config = dict(
    n_layer=13,
    d_model=768,
    n_experts=64,
    experts_per_token=6,
    d_expert=96,
    d_shared_expert=576,
    router_score='sigmoid',
    balance_bias=True,
    vocab_size=32623,
    tie_embeddings=False,
    steps=7861,
)
Below are experts of layer 8 (counted from 0) of a mixture-of-experts language model. Rows are named router (the router's row for the expert), gate (a neuron's input weights, with its number), up (a neuron's input weights, with its number) and show model dimensions 96-191. Each number is 128 + 32 x the weight over its row's rms, rounded and kept within 0 to 255. Numbers have three digits each.
Before each expert's rows: "mostly gets" lists some tokens that are sent to it at least half of the time; "gets" lists some tokens that make up at least twice as much of what it gets as of all text. This comes from a sample of Wikipedia text that the model never trained on. Tokens count by the router's weight.

# expert 39
mostly gets: "\". ", ".\" ", "His ", "whose ", "Their ", "heavy "
gets: ". ", "\n\n", "The ", "| ", "the ", "-"
router:139108086107141131108093179099179175098117145152126136150078110082142086145091160109174159164114149072116130170150115180064170095110152157149105106108193094130144111143128102131134152144150145146126149183073188101098122092125107106179156155153142194096172156084105165102152155090117085129
gate0:168129112101198129121113075084104144158157145130139155095155158092116080119107134141143152179102153150156127152191127109119154149144180155150078159159094103150113152139116151101082113107169136116146129118095108134124173125147116147162167134165110115118124081160108180164126063094152142073
up0:122153135140064154070123150098157120130086062095108143123124140164087154154127125068108134135110151160134125142025140173110125169134126121120146154100155152108139106178141108109141154107121232121133164124116091101083135154161095101111163122101148150107147148098184123112141142173085094114
gate1:123166098133087144137119125111079088182129108096165070105125111156086153120141142145042121156118112107168096111106114159129117092079166115171122146094200094102165138152114089131124127150151164080077128113109195135164147050185084107084165092125147121162126116084124123166184116146152080124
up1:204132103147115124127164075149154107178172122109120136112060111123075096127182123146088162134083142121139163126123177131146105128127115191171067159109165114128109146180120091107135121130137104140156150102182121077139136174147081105178155120092137160115080109148119131110135180125186122156
gate2:074088123069133178133122122086140151126130079097148120177133141161174128151070111103202114139155125118191099141122097190105092109144185096157081115083121165138076051147106080156161215105084139122090081126047134182137162137073124173151132129178098151135047178073105165134125107135108083128
up2:113107144149113189115074144118092112092144150124147113110131100229165122111083152100196073124150117111149084131117057155110076075120159117143058154110117141139087082176097118137061177115079168118135104160133055187120141160086125181110126079191161139153103126133042170107137118200170102115
gate3:143088114195132153149158115135134138158146082106072117094136098106116074125076174122141162122125158149158152148056115181134088140086114152036198144091152088121107102152125195100114191155164158155115130149151135177118119087084151101099079065121067198102159111142131180133129158141133132173
up3:148121149139188165131145138151142141133113149116125087149131127179149192132126165115061137102086168055112135112131056135114151150166121144103145092126082141105193143197078141116138120177119113105140125121120058143080163090093166132132135062118116149116151137158131157137104073140163113140

# expert 8
mostly gets: "Julian ", "', ", "Steve ", "Tony ", "San ", "Chris "
gets: ", ", "to ", "K", "G", "D", "from "
router:140090059064153157118149163108101099068158089105082118170101100161111128126137119142105100179169135096135103134067069162107140166143133098173139111061190153096132134141161155098134097109155109124065073163079132108122113091134153130160169162162149112140103182155044123145105129135137170144
gate0:139126096093136118116110088079151117155148035089159122182162131153098128121110117149126118084162133078146036142125160172102152181137151116108117135116171113190099138102117122100133140150176122122120091169102105077116165178155137105086115131140116127194110141167074148104108115094137090164
up0:114153085119112120124145135097120134118140034099124127166139141166105106169121104154112131097159100114151061152121153153097153123165138155117096125156125110177083155078121094064125107114179150123120131167119136110103113181145106092099144158168126157173095104130109126091118086097146089183
gate1:153147148122155075107083184098101144142139090154123140107108108183122118148125180122119157114117170098137152076117150138161120163154121137121167166121151095096124168164169162120189104145136120139083085188089139090122107170122134076168122161095107188127073139173110183087100101102180153110
up1:092171046105136112144133128140081181102116129170142141116125104160115081107100166170119195090107171149124217125136143194145139188170106090154117098130138115086067156112164179124165069111116081183088165139125147079100155139146121209106091129092151181157134187066099081112111148157159125054
gate2:188129160115126140135150130178110122136093078177113092136154173204100079157140079074105127133146144116159139174080110145146158120142116186100147138157136114120181159074157163092162161126078187108093105191150117136143091200132197106119115120183062151180104118130101155140133116081063137161
up2:150125146079051146130119131101138098067078153117152078117095134133093180107204177144160112168085142086137110187081150165181155162110144178137099092147193181175137105102164141064158111153136091100115115117123077137119192132095097118096101170078125163135147122068123112132101145130100135142
gate3:178113170088169146164111095145123125080183062081104112078110071158104123128126066089125093098047130120176158130110096118112156139143107119086068190076138105093113111142108112108163166153134114130090155143108192186158178140075168111121133152112105072094133127153076146090166138107164166132
up3:144127167085151128140135154083114140092199048132179116122134065087115153069106128111085076076103192114170205179131064126092121155177149102120091137065161094124124121100089103133089128128126116094050135120085132157171138111093164121142060126102124087106170115125090099101125138116137161092

# expert 3
mostly gets: "In ", "within ", "Genus", "Coordinates", "Phylum", "in "
gets: "in ", "\n", "In ", "of ", " ", "from "
router:090102080090143133117106102089099145108149092109065169180105106142124128149119142081109105118119185080161125101090113146083167173138168090153162182119115097137124079083142146069159154151221071122118033162034099128100094152169097086155105142126126113140129142099147142080163126119131139151
gate0:147119105044138143082132154114147150164100117130154138096162122145106144157093096180142097143178118119114110192114108105107128097128125129076098078137154172117103145109117127135110209122138079202049174110112143140091099148158174102155107161114122126188189166091113155155101117121144159151
up0:154172157114072134101127156120157108092178156072086079104134114094115108140074148144064074108194140130124153111142077110176141167103139126145144098167109096078083155095117156160113131180128199091138111167111119102186133165138095145178092127090104097147136100147135172126124110102048137115
gate1:127177080137067131077106121183091195124190135145128183168113134114131091074077135083118133126138127146136130157109123135147148102138143088101159123085130095139183081183105106170159185111162105094058086179072124127131185179165107092093116131095081174098109111102171157106183149118140110111
up1:147164142136122109124164142132106131146130172129097102102120137130117101131067126143130118113152164112054127141151115121136172149096113132078154105134054101120162147158140090123156124101157117115129073058062164098107089123106117128111117161162133201182210127100142102129160107098116097099
gate2:062138172183157127151109115137048121130163125191132113156136161190086118142102104104150103165120135183096098158093134157066106130117151115103118156104156123130120171084155125068105137132134170104167134137105121131125143148099097113069173155126123090081096115126091163188140165087065114181
up2:132174136091069087170060098125150080153144166082091156104119161073130098116141148106176182045179157126108081143086110146106102116164139121177110123147087086155087080088135186144123173113144090171150131144085115148119126141155117161140143081123112095105095072188167128124135114149104155117
gate3:087154130134099124105118192116138118134103090151185110134104130208096144162086145048234116151138089114114150140092134138069118134089113093145106123116159167199138122064142075116157135147070114177140114100073107102101090113222167114056136148142123189179153087081157145108156141080126109149
up3:170155144121168169154108132154086167146116146116102120125176174131131130078115098164065087094102141076157143133067139216188093120125132160122125159092128145108182100160113109185104154107122166105168131188079139133139176142075156159117127139123162085078099169160090129104116074156132083078

# expert 53
mostly gets: "Born", "Preceded ", "Binomial ", "FRA ", "born ", "', "
gets: "- ", ", ", ": ", "by ", "born ", "with "
router:133107106107152151134120099114081202126163085128107171145165087136138104132146104105138129147163101080114205118108101114116073129091114094131106153059171130096144135082179130087084156120107102169162123155175134126133157126166164119131109092192174143118119169028123131093119151146089163105
gate0:181128128136106152131111114151138145119095108149078146110191103164174101134142168138064116118149142115175153110080072116169134164132107132136109163161152086059148112129091094144097165136135113109145084139094147130181157129106176199091107125167110199101104118104106151120171144090107126127
up0:128130109089131169146158150078127119111094165106147103125114106076128138111144096180105134108149098124193159142145121142103168139084106180117059071094178175131139118092060112151155155135144116099136143125149116175177077085133172161089155147121129115144150122125090097140128154139137137127
gate1:156122122069143105165143160121104175182114150109157148162090087089074119134117184151075102112134097150076192143152113160160071161128139148112120110094208138141096101089157092091122131089113093116067095144115141043150123213128146089157107141169129124154128214048111145140076110124124087115
up1:154102165131133172058141121142157117098094099146162134155165164108158117104145113152117131148125144082127082126129119059105150099153156138201119084162089091122161097151117155142144096116128159139134179130144092131112151085194087124092144120081149109128150061161161153158110105098113128103
gate2:115150071095123149103162124099102125101072087140165134150079114084108126132094111079093110168105178129156130096146165123070139080126141069178156171121171110170074115113160120098117156151105120111081137162127103081129153117195156110079174123174136133119116153168140149139151157112108134130
up2:128136132103129099140088125198128148129125148112104106140090141138185123181165136145189134149109171070113097118144069077181113113165115132082103118197108144102113139156183128137119066160137204062130160129126122153134124076046103087077102160063172090155112139124118116096070068093097126144
gate3:194132109157130204097120111038162139122119106140139105117165098118127109199088122090114184137086134148127111125153141182104182135123153132154124109148166128126135197153133163086092135158024086108088136086101172144167116138149131096160125125110090159095114144118089142153118121150154205133
up3:118117156153169200073081126042140166126163083183136140146172132122114116155131129092094216175072124119096167068142091180143164125076089083151130168143131095128148131129155150134112136144101090085134111084144172123113135118189137094103167094105164097035061150122039106115116140170087198126

# expert 13
mostly gets: "Country", "|---|---|---|", "|---|---|---|---|---|", "|---|---|---|---|", "|---|---|---|---|---|---|", "Phylum"
gets: "|", "\n", " ", ",", ":", "4"
router:077127077115140117118132145070161103122119124075146141172127093135073119146086104151194161084184108143143149113141106131109117116105180148145133133071114154116160164140151159118104113198120197138158110155128125107099079097198104089174135130141095112179097140170082123120086152056105187171
gate0:047144160082129139148156174190179125082156088158120123165161120108106165091132162107143140063109153026128150155148163129100115122110191051083103093132173152127069159095158162155155136120146150081147134174117141122121169166155112154163153147101132113229132140070131130171074091121154098109
up0:047137156098125137130088122137071118180130085056117172196140177148115124128111123106077148103136165078131154126119139128126059170126142077157108121128146131135115141084128160152169066108145099089165075140158167179154130140146109102164109092119120135126148122141135050122152044118145112157
gate1:046108083098146183130131135188179119195140089146173145128101117125140161113135112123159122130160125130130062166163165116090140133066148097141146130149134145108151147132159124087108163151195094126143100166099137163100130104140186098134178193167153125099085143094103174114086107121162124107
up1:106104084118123192123147125174152113233162149171167156106105093107115158091080080150169092091188106190134096112155179153080101129080158076131117114165117212157131128151121174124068117137138117119101076132102108157086148098148141078136121173104155122075100110176098149108139127143132132155
gate2:089120097133115113105067099158112119115122074120111168119150152123066094141087088134171112097131148103119126111181166168169133143121196047132141079128130101123140125132159122178115111181164123132135120187158120147117072139127127139153149083145136164221121127094186096161148204146133142106
up2:137093185139135166132154114096131111154131142097150098164122128098167122103088156122123146120094162141184121106109094146098159093156103142112098152102115177101111132099100107095140173140058172112112135107090140140161189184110118083165140086139131110186099127159108143136119095167083070111
gate3:110150082072155099144149094120134117084141117111170157188152048174091055138113113133150118131107111161124109088142071151114166076110143151121100097088177089144138128095141064104084144104107237082118097147079117131153132123129117118048138050128118124142097108137080164142121172110123195077
up3:132186097085156123115138115136118117103150096107120126188175063158106078084101075120164154140079102185122121100168096140115113125129148177132141155083138175116113182088185098078099104136136185158164110115060092114155085099094104151092156123123117133108146089182172162175136108134119130036

# expert 50
mostly gets: "Binomial ", "then ", "ENG ", "MLA ", "tells ", "get "
gets: "| ", ", ", "and ", "- ", ": ", "by "
router:103108092077194113103098182078145156144097129146116131109162176145165136164154099111078083123172115118166161158067124095147170155075079136137151146116125160086141147098092117149145111068127115150134074121105141067115134127145144121115151144082161109118080116080124112038125169110108192151
gate0:130108143113137136099071145112150131149136105132093158114159159106116064125143144120151101129120162141117081114119083050147147132134192089119078158154184144126179129116142086044176103178164061078195089123065122151173204157162073140162105166145165189136126150095161160130113137157159074139
up0:135086139098141163146133095151154089112105152126113095153156128182107080156136141148108176117085082154135110103066140090110145139116100141091057136150173158082131148177128151103165110142074119133129141106113098139201179170084134136158125127138101118159132108116065190127151157154137149141
gate1:134083125085138151130111204172076104123109143099080130146055101097067123155176136090082129102149168087156191122126156106140125095103146147203126170175108059116162108124096107115121109140107129111147156055134093060098106149186177089163177154120174126195114162135130136138158157087148170109
up1:125118140107148105131171129141126132161132136145168122181153115089130144169206133078103179147127101125128177111162166093172123162113130137188142135149133127065177127165113113118110121148108144160114141112051064111156105128201177121094109146105164099201126119110127154098145165129155139103
gate2:149134129097148111125082135147132157138111180183153149075145141142140137078121110104119157193156180116089092114117083126108099134105135098147164152191174157093132165117124129169158146108051139139167134108113127090160054114111085119135159180128139120119119126088121180083106166070145043166
up2:150128126130139107089114170157143152080071145167111111104159129149097126128113182164128128159086098147109106124174128087125145165076111184104082179118130157132132114133142128138134118161122172156130186114145116088092127150093100112131139119148132143087160092094081128086080182159165058122
gate3:091159087099178128134113099152118123134108090114072138146095138154143122130113085112186106136106102154188104134080103202091153212140132138121142099101152128106138103154145141099101099132135182118128069137149087114128123174126070110131194116170153076098145183094112105066116125120136108137
up3:157194130104141120092115103148085130168104124113138155170116188115133176088132088131164074175169124120188076137191086147112178156117075113099137096136138160114107123151141078117105085147072186099130103169146109099099160170116155101121163091172157134133111122077063094127074116148153137113

# expert 7
mostly gets: "== ", "Class", "ISBN ", "originally ", "JPL ", "Result "
gets: "| ", " ", "==", "|", ": ", "== "
router:167156139101152187126085059150122125120112094144093091136128090081100140122076120116092119177139178097140128157111123130122163155057109077088105122120159125136146114117168155144136127129134115120102174096128121209085152142174165142109153158129157120100168137193188153102202169105083139164
gate0:076099117060172104153135112137160145081173149096124102163103183185064127138079194100123129074147128092117138163180146112116105110098156149160126185125122090130119153135145127152127142136133111138167098154079112141133085135124157108119115106090167113128110133133203114164176111105161108206
up0:174096107125101144147102117130169080125142123082088120112135062070077133108119144138097123085123080086111183106164163159148131106123129148090087173170157116138128099126189094185086152135109156168116167091133154160164126119120064131095176146127159143146132143146177119135134136187102125157
gate1:084115111088164146103132145176084071096136141070132103095123157073121141153082145136147118122158207120136136115113113123115054156137132068103134124151100097144159180106155104099157144106111168081170112141140103141180108156124115123164052131150133194069109101157174016131163136123117099108
up1:121173159174092114140129142084156188157176139189117174149079113155199088098136150115146108144121161098174150080109105119156155144122166186165149160095163138086074092130107124111131149155191102118083111126114162121118124123151091124127181095120128089184126171081037194175112110140161143138
gate2:124131133113226112103133116115124166116176111161144125103202123106130169124099088132102112081137086151130083148114118117165114112073094174158128146121146127149128100162138117114088091059141119157108122141144135135128128191198116119068096117106159141084117111091080172120113164148192088154
up2:121166124123108131171188092135122097121116055113184113155121111156133149171122144152155139194051144165145126105189151118094093170151104077133126090117098095143138185121144137127173115181135211146112095066123153093152119108099109137140136137125161179138129140132136095176069120138136085112
gate3:127238076092147149138133092147125109128146098138115184217103097145163194105127136109103125083119123067117102109105118102112108129193127108139055087140143142096143113143071092168145157139119122144130116161137083121144098126178145124070161112122161133165162134134196102135153089059138085122
up3:073169143138158106144140130099110131148108169168150089184129142169184089088130170135124162111206096144107078166117161132082158118086122139111181197188118056180145146138145127177093143121162097126081123128132122093124132099112095113147167100129095093175153112132108167178183112156105142119

# expert 11
mostly gets: "′", "Coordinates", "Animalia", "186", "Candidate ", "· "
gets: ".", "201", "\n", ",", "200", "202"
router:138141062105179135090109137105139130162112152133072184124110172153116105143087061135123146134172135116134154105187096095118058158125184091171119154076132137132117084132084162110135120105124143153078060094119128158133123096104066197149130096140127113161145128143175152139167124125063163144
gate0:116133070093152166128166128148114109160141116101155132215161120116150119091121124117127108129211110085133122119135086118176112128103139148165142150104164112078148085096201139076161095129170164197132164110097110142189084155147160102144191139125092109170155157201144119051164140096083077143
up0:105196124132180110132098104162145156086172116162115130123161163108161077153152132126138135110119162105155153070114123098123190210119123079150139094126118154095115066148102103131116083077102156167179125082209118177162109107105099112147073172137135094124136142114091129145127112088143122136
gate1:127129091095189152055086122094143118089100104142062132121081171157157171196162115096077114105171121148131113142125159091120090168186141094100135135084117146099098140117161121065134087111140118147137130181168168126182125098173073165094124113098120137161100134131093078129114123157128113102
up1:120094190097105105162111117200177177115119123071153110128134106136168154092097134142179115125050108107180130136123095170131071160124133089143123126187140122127108079169125161160149176145141115117149175119117135137076115140064170079139074148122166136123203116150104141121135109127150151161
gate2:177185077140134108094023162187131126132110130131196136130128102089128134167130162124180183119149171149067116083133123157155165154121140135107123125114072153131125170177116148115122126077070128133170146186177104136106075104117096175194109102118080148148145124119119161103148147206181124111
up2:164149086108125149077073090176161114110093097190133124113112137136142089098160146111167138129115129103123099099133125123158138095096151164160128148103061127186140173147102101150093154093103152130094170190204084166120100141097104153141159131145130185143175141152105108138161106165195135057
gate3:090051079132155118094134139042131103134104115096176130059115160144113115142159126150126140130059133097143178139135139127098107127132164117131155108072145156096102108155112153142145145124135088130154053158147139191112128102114219093100116127136172112120153079126111146110132104098157188153
up3:107078097117168073160111117108165144137116099089131150126127142145168148142158093138172157155098108079119150165173101171108095152111117140145089094082120132082133185177153105081153184134134088169197087115124198138092113073072125119108094139223155146178116061131128105129168126098204138136

# expert 23
mostly gets: "new ", "former ", "winning ", "returned ", "previous ", "famous "
gets: "the ", "in ", "of ", "to ", "from ", "by "
router:153138127137164142119078143101151138151114103086137125142148177112095111184149166081128166149084188068086161145152157126082087125089145173104116161111156115119103143076201121112131091136095120127179133117101083136172078161126115137103152178124118190149151163075148150106139180122140141179
gate0:105099055128162153067102156150092107159097076133150089140177094101111147122130112191197111134137186153094078162132137105130109130116181120141080118124120171095104132137109115091133124159094155087139137139100161075182100169108162172173180072136131101120140144168098128122096109126141085116
up0:142175111153138144132148100125127148081175159115116130108092146115195074094138128033116098140101097131189069095105126173121134140179115118108163106096156147118169119105130144153160136108152100151117134131141146160083166085148088137126106172151182079158115135169130161135136104145122177141
gate1:109165147086097172108110110103178067144137068128146059071097147103129134155124086084161112099130129086130088107117134138144113136118152094157142121126167120142119097110098142120144114124122061082110068178142156131144100132079144146130099141112108092167120144138135117119157117109095080058
up1:125081123184103098127125141122148109109095146105101180179131150143157107157069096146118139129120125176118129109089102114140151079144139133130118113046114071135082093128102133133149137140157099106088139106088089166083192151156110124107075188092166176100095083097176129113088132184152102148
gate2:100117051103116067206130071111168136103114094153150155176162149183122113133120163171127167168124159079162123070130160133189135105100128152136106138123170140133180108173140075061108100145142084135201092115091150095087074113120116149123126107163097138077093127132153131092111124171129106143
up2:065162173147124120143110144142155126197159122180078170139178192169103151167142122156094150120157041117127161166141124087082088124149100155121084124155104094150143123161144181116091144088125136189147164125095178091133182119166163115128171151157146186163082089143203148155097111147145086108
gate3:127110105108159136136100094131123125144140134164152111079136153097182116104116140091114138123087173155109103110141118148148108152136112102144111143155157154187175090116169049126132106116093130087151101116077125173158111168101172116121127129104140155010112144105094141103136091140113099136
up3:109104142113138131133106124168148098146197139116145138103132089168101124193083178101156095120189124148064151141127138129174119066083169113096161110187160147143105166075177188119117178142148059127135138124105166193114122205165091126154131156119109113144146165127085107137112136108078130150

# expert 36
mostly gets: "using ", "were ", "}; ", "entrance ", "Part ", "usually "
gets: "| ", "was ", ", ", "; ", "is ", "were "
router:153116078131139116131098191122136152103088123147087149166128126192123107080139159084098113138187158137137115185138106138101120161110152187139112183105170137127128097134134131134145132129080135113084113127120168114112156164122133111081127130165139197137181204102115214134127125163126140131
gate0:112117153186102141137119100114115114110153191082087173164129152125150146133103108144118129154166116104130119182169154091127132164126147158158127101169151144178105164109144119159115086091101157147119071209097176095092056098146087178116058065118070086165149136092117059144144145135110158100
up0:121133150183113153114142108116126128110139161105113152147127157086139160101113110160133120174145160100146121161153152095122158218106133143130119108171150143153105151163122127127155114090124166156086075200109134072105051133124118164095074073124080139142156156095112080169092127131128130124
gate1:113119043068186123103141104103141101125143150141156078161191092119152063105148129165121165133078135148149107106156113086106134092164158086147098082172146204122171147084125140079135192126136098114154148111114081123080112165107146106138130168119146135114072147168125219121111185088056128126
up1:104154087085136115112144108113111102172174202172164129155109149125169129133147148174140180143155141154142133146154132091159092088095133152157045080172107208116103174099185109140195128115147134145129187085125126165133112156114106142121181153127139179139136183185148118109104129115106128145
gate2:103108100133158156115091117102070071087100088112174156102193119129132136119142116132084107148148154151112144138111154115103141089163163134135127075117082186115143106137157148113137118116147119069091106144133110178160149120125106141085100105119127120120110150169140140187122135194143143121
up2:176095146131098164118052133138129155171115150114155127091124132090116140156134146157152137145084105082203107207132186135084148162131148150162152138127103124145167159107125113091114097090125169130098080104133168094102100123052070136142151156170069141090070158173124126111139136121117118135
gate3:173146094072091148106127159099144064113148077150140140113162097095075075163108152099069103155196137097134145135102147168115179091038140098129135162137074218093095131156168142147168116119109108124159141166083118188120155152147140160108126136139122122115135118133094130121174164117126172177
up3:162075196062068152151140156131109080117106088100098116081163121120168083181127128084091146143129147153146153118132175109128150074087151064129118133120132176119098057181151135167076165112121118140137193190161121142101143111168193086108119144108120169170110118149105113181164187110139190110

# expert 38
mostly gets: "\". ", "near ", "north ", ".\" ", ".\"", "eastern "
gets: ". ", "the ", "\n\n", ".", "). ", "\". "
router:157064088122135138171073118156173132124049096122168091184079158174092094119162104083162134097150149099167087101145058105104102112105137152186130169054156126134152146107187153156184125107146105147172128195109145142119073103091136163124131139108084127171131184125097161118129111162120122177
gate0:112144123122176140142088102106130132161100078120117136107103171178086163108135114062146141128148173128082146080135144120073147085132170190186131133128096089175139095083145086094182136114152084140124083140158149134120133046128108158165135120112147129138171106170166090130120089140132124150
up0:099112089140126148136102087142095164130074164147144085155116121174105114165130128109144140140132083149116127138156151109139132057099140146101125082149140130172050165179186164134135113130087150118110159124120144084109199120169151143144180110094107126093027201175181158121112136206116142101
gate1:158163069102129148150160152119098180096089140110106139121143139137085146088142158064152163130096153136097151142108079103117103117119164098126100160147106161174127118139110084079178151120119150101181153126144180158088113144126114137127140070162162146082187142135072110143131111099129118158
up1:146105075173089101094115173139145123107082126157115124078130173051136140142150118105118128111113140108067177111130062130130103124144127126156171140137170160141167130104109040081157112145169127144121181159136175143111061152134158140142157176138109173074109125077168098143148070145111103133
gate2:148113093099134132128127122089142154135119108149170106143084121159173089134166081133140112194149124132095099130130180138081154106118106164136114097079100143114116077195140134140095125145083135045102092077077110122085102126137095080139161129112142142121116180097130153141185118134113135170
up2:084089123139156078105116078080160149071136098130122108120126175144133097075177012118096147140157126075096155105115140140141189149161123156122177104133070171205086142147123172127113135217140098121115080102099078124088125108163134114123133127127133151150079125154095126127150156129163116186
gate3:144089112098111114106073114131123152094102070141058104122106146141117091163169147123155149120146077120079107101134146119093166145074146161154155102105083168161180159102155134149102180158125042094103152120102123108174129116087152163116177159137162134058091157142139153117104103127150061106
up3:103079158043152120176124111079150119070093096073124116121153109148080090137168105132160159154128069151111089121135094143112125150135114135161142125081105126135163167062133119129127143130117096125127109159065085081172140084096084163164165152159115141086112108190125101086084136139148128107

# expert 47
mostly gets: "has ", "they ", "have ", "had ", "They ", "went "
gets: "and ", "| ", "had ", "has ", "have ", "also "
router:113121079108179131082103128080103126148123125078159128159160138180100101111067138133118136132136110149101117171108048179099160144088163142166127163106168154135173098094154176127144117122191119144139106145101143204148158183145073109170076138131102130121135117115072134091181197138129110105
gate0:129128125141217107157106108108157162189127064172142160160123132165053118114102124187157140133171152168110120172138156102177154132098156119105118170124090146079180114120135122086161167183074157137138147114133140118178130111148126101120051145105138119151140110149082120071144118063101154083
up0:123129197157153050106152077186145137098114114158108154198135081158041112119173151169105152119135111184183122127100123109148164177085103149098143179186097138140174067116187110094098151095152160081113110200094210163171143106131169126112156171055137112114156114150161111174096084123117144124
gate1:099100098128195174135087067107163182158116136085132136128163103097103151178105170106116124166126157110126155062109102123133155087117109132086095135202105106185126096114152184111113110111125084170124093148145166130104072101224108126180133115110085191178116112106093079112111084103159063102
up1:118121130120143137118084141112081127198169145078139149137152113097183224117157136044128093125148123064128153096182124135131156120093100132136127092187144131194168090076150100121110129142158151154172121156160134173140104097137128218113129143145138159168160168174141095102142100116123195117
gate2:170136117168135076077071084148150128129153089127044177168141152081131099164125132103122133140164115114132136158089078152113149122157164169152102126090148059110156135139174143115149103081112089100138138126130130152077162154171168096083160085067107171154134046087188157114186103073083156129
up2:136150118131143168172193129134127124096145093116170100070107149130103114119081163162116155141070140188139107135167095119070153106118128092105097174157150177106112131084141153109077164158143106090090137140136117108124102147129133115167074109150139091120121180128136122168080136140163140157
gate3:125089110157170152090106159066172118147159111160149119107094138160146114127091139171098120054206112173097085123052102157129130119112134141114121138189131147123141075131123110169141073097109193142124115156165102136178127116134153135059078142091106152100128080142119171153144101112099077146
up3:140157140188184108113189146111162142094089114166160066149148128089103146200111110123036158129156116126121098085110124129188169166123103178140159089118089140069171126127126137098145136146143102096100126164147158143084109160111104128165146093142088091185183142101139128138100150201102168091

# expert 34
mostly gets: "Candidate ", "Votes ", "They ", "Binomial ", "they ", "Name "
gets: "| ", "- ", "and ", "; ", "The ", "they "
router:147166074111117149156148152116131086153170098105124124154133101090186138138098155118110156119143212120145127138126095136131137140095126172132173155146163100145115141101154140123158153129128138115143129139092107136122198137154123074198170086119200115169123146110116170125152137116070115103
gate0:142177115121137125040135158184160068130157081134186136056152163155087110113117011117157122091131132085096158200155085102134116132104190103132140106112082085152126076126155098134116179122136081142116153172127086181130142126097093175106151074124160126164157133042146147123181132162083142088
up0:187136099123146094156102157192155149110123093119112141144162143107164146140167125122126089156098149107131142090114114188141124109133138132119088153141156139166051149120131144091060144145120161120133096155111141078196170095174157091061096173103125141126154121146149206149119114106115134152
gate1:115173113136121145070125181175109174139151158096161096145140069095094153139069130073115159160068192098110142149106152139050083120099136146137129125152174080115124074125189149096154159137151089083102189128101157122177161158072171087112146106125181150136137140119132145119132112117068094087
up1:184125156115201135141062125122171110108177154109139173150137136155083169145083169117097116142086133079069169090154072125101164155135165153107089210160142084134143152169128146203095180163211122182109102065154166064130108110074128100106102133129135114117116224037134163136104153169190120106
gate2:163114116123142112115124118120106126114050073109164153144099119072168142087105061114131097142150152144113155143103115123120161137089131153135122161139093138145152114122079138176180111118112157171161105153111119115135146087190088136141126122119147127129134124225131119139154069125126094154
up2:167106080142144085129158107032131143100100126074111052144142145113133099156100091110158105121088124105200175117112117138142094134139101150144120104096101106171134103096126048088116106134123120183189102126130100149110153142156066115162198155186137162084107070131152142133134053132126049108
gate3:130047153129132097101126139171180178094150173141206164111148149129077160113111139152105133099116144063152169147099112172129113126100169157152112106153119159167156120122108144091073154139111122117120136165105062072160173092109182024133138120182187151097120170150156117092166052149109114045
up3:156123123109121142121103123153089123129152150101084165199156143098121172133071056140095087135129149116185153118124053150076147135052144096165129155185162135114130109121135163146065123096120152144126159158120090073068125151159083067129131098090112121106074148128121121113139162085165136080

# expert 26
mostly gets: "During ", "during ", "Binomial ", "MF ", "FW ", "until "
gets: "\n", "–", " ", ") ", "In ", "1 "
router:156139065093122209149164115125134162121122082136064155106137164113126090135121140122181167061053182120113125133075176100122197169110161122108086146126134171160110116120121173079146165099156111161104114108071137086150107124154184119119125072128144135141086148101136133090116157120138155179
gate0:122079130169103123099128047128130127156128066163145101134142162103189109121136156138119198136076176086114111153079140091111188114129164110080117095115166140187154123146120094087157104099114069110158122123139139156097169190120170084128120149165106169124109056112153113120102139180169083127
up0:113095135130143194161090083164177135154099086131178131169134133134147115126097188134132165188071136139122112086136170092121180125084166130089120103104133130146152068130154132118145120143142107137111094125106132165151172096101129103158130128138130111146121128145153132096094099191144173144
gate1:188156122075141158145140103151086108178189133076067115142141143122139093160121147102166165110114158136107122143144156140105117088091161166169087132097117207109118147148106140125115171147179165202096153093135167105079097124115221132121209103138128144211108092129089131191119155147098141169
up1:065131102150128107125150170112168148117110153176165148142136137159113117099145130156120091109161139137112144210112131152086110092132081102103158085123118143176121114126112150169124109120134110064131132095132140070148141130165121112134132161098155105126164122122129132088163084100096178131
gate2:135086121192141162158089147131096114164156115197102207122106117152134086156168190120108167089148158025094033147110167100119121132111141096154057144054122131144119086130150141170144115096135160115120116159140146099133133054120098054168157089151090212109152126110177137130142163148111139146
up2:098150129149090133126157161108170157129092101143149153168122090080131063097109135095115111177153141083161089152072144114147091147116096081161131144098109161120128120138115075142176140159148160082126136158145122157165168145126091053134084125153131171095176150125102175165084156176171119078
gate3:155150149079108119132130131094084118094168138143074102093156131086116140141110126122173120166101160197117121111135181109116162104142181109167117114149060195122158157106141188127146122088160068096135048153100165088094131061144130139150183201137151177104126135139090129081114120129146189125
up3:156166148122131111158119094132107087137104120153057124130134084106112098097085162132175092189123146158174104057128175173076124147113135133102103134108162157115138072121150162141133104106142105083109126198142167143144162157175154108122108137190213136130121143184133153123138116108149135163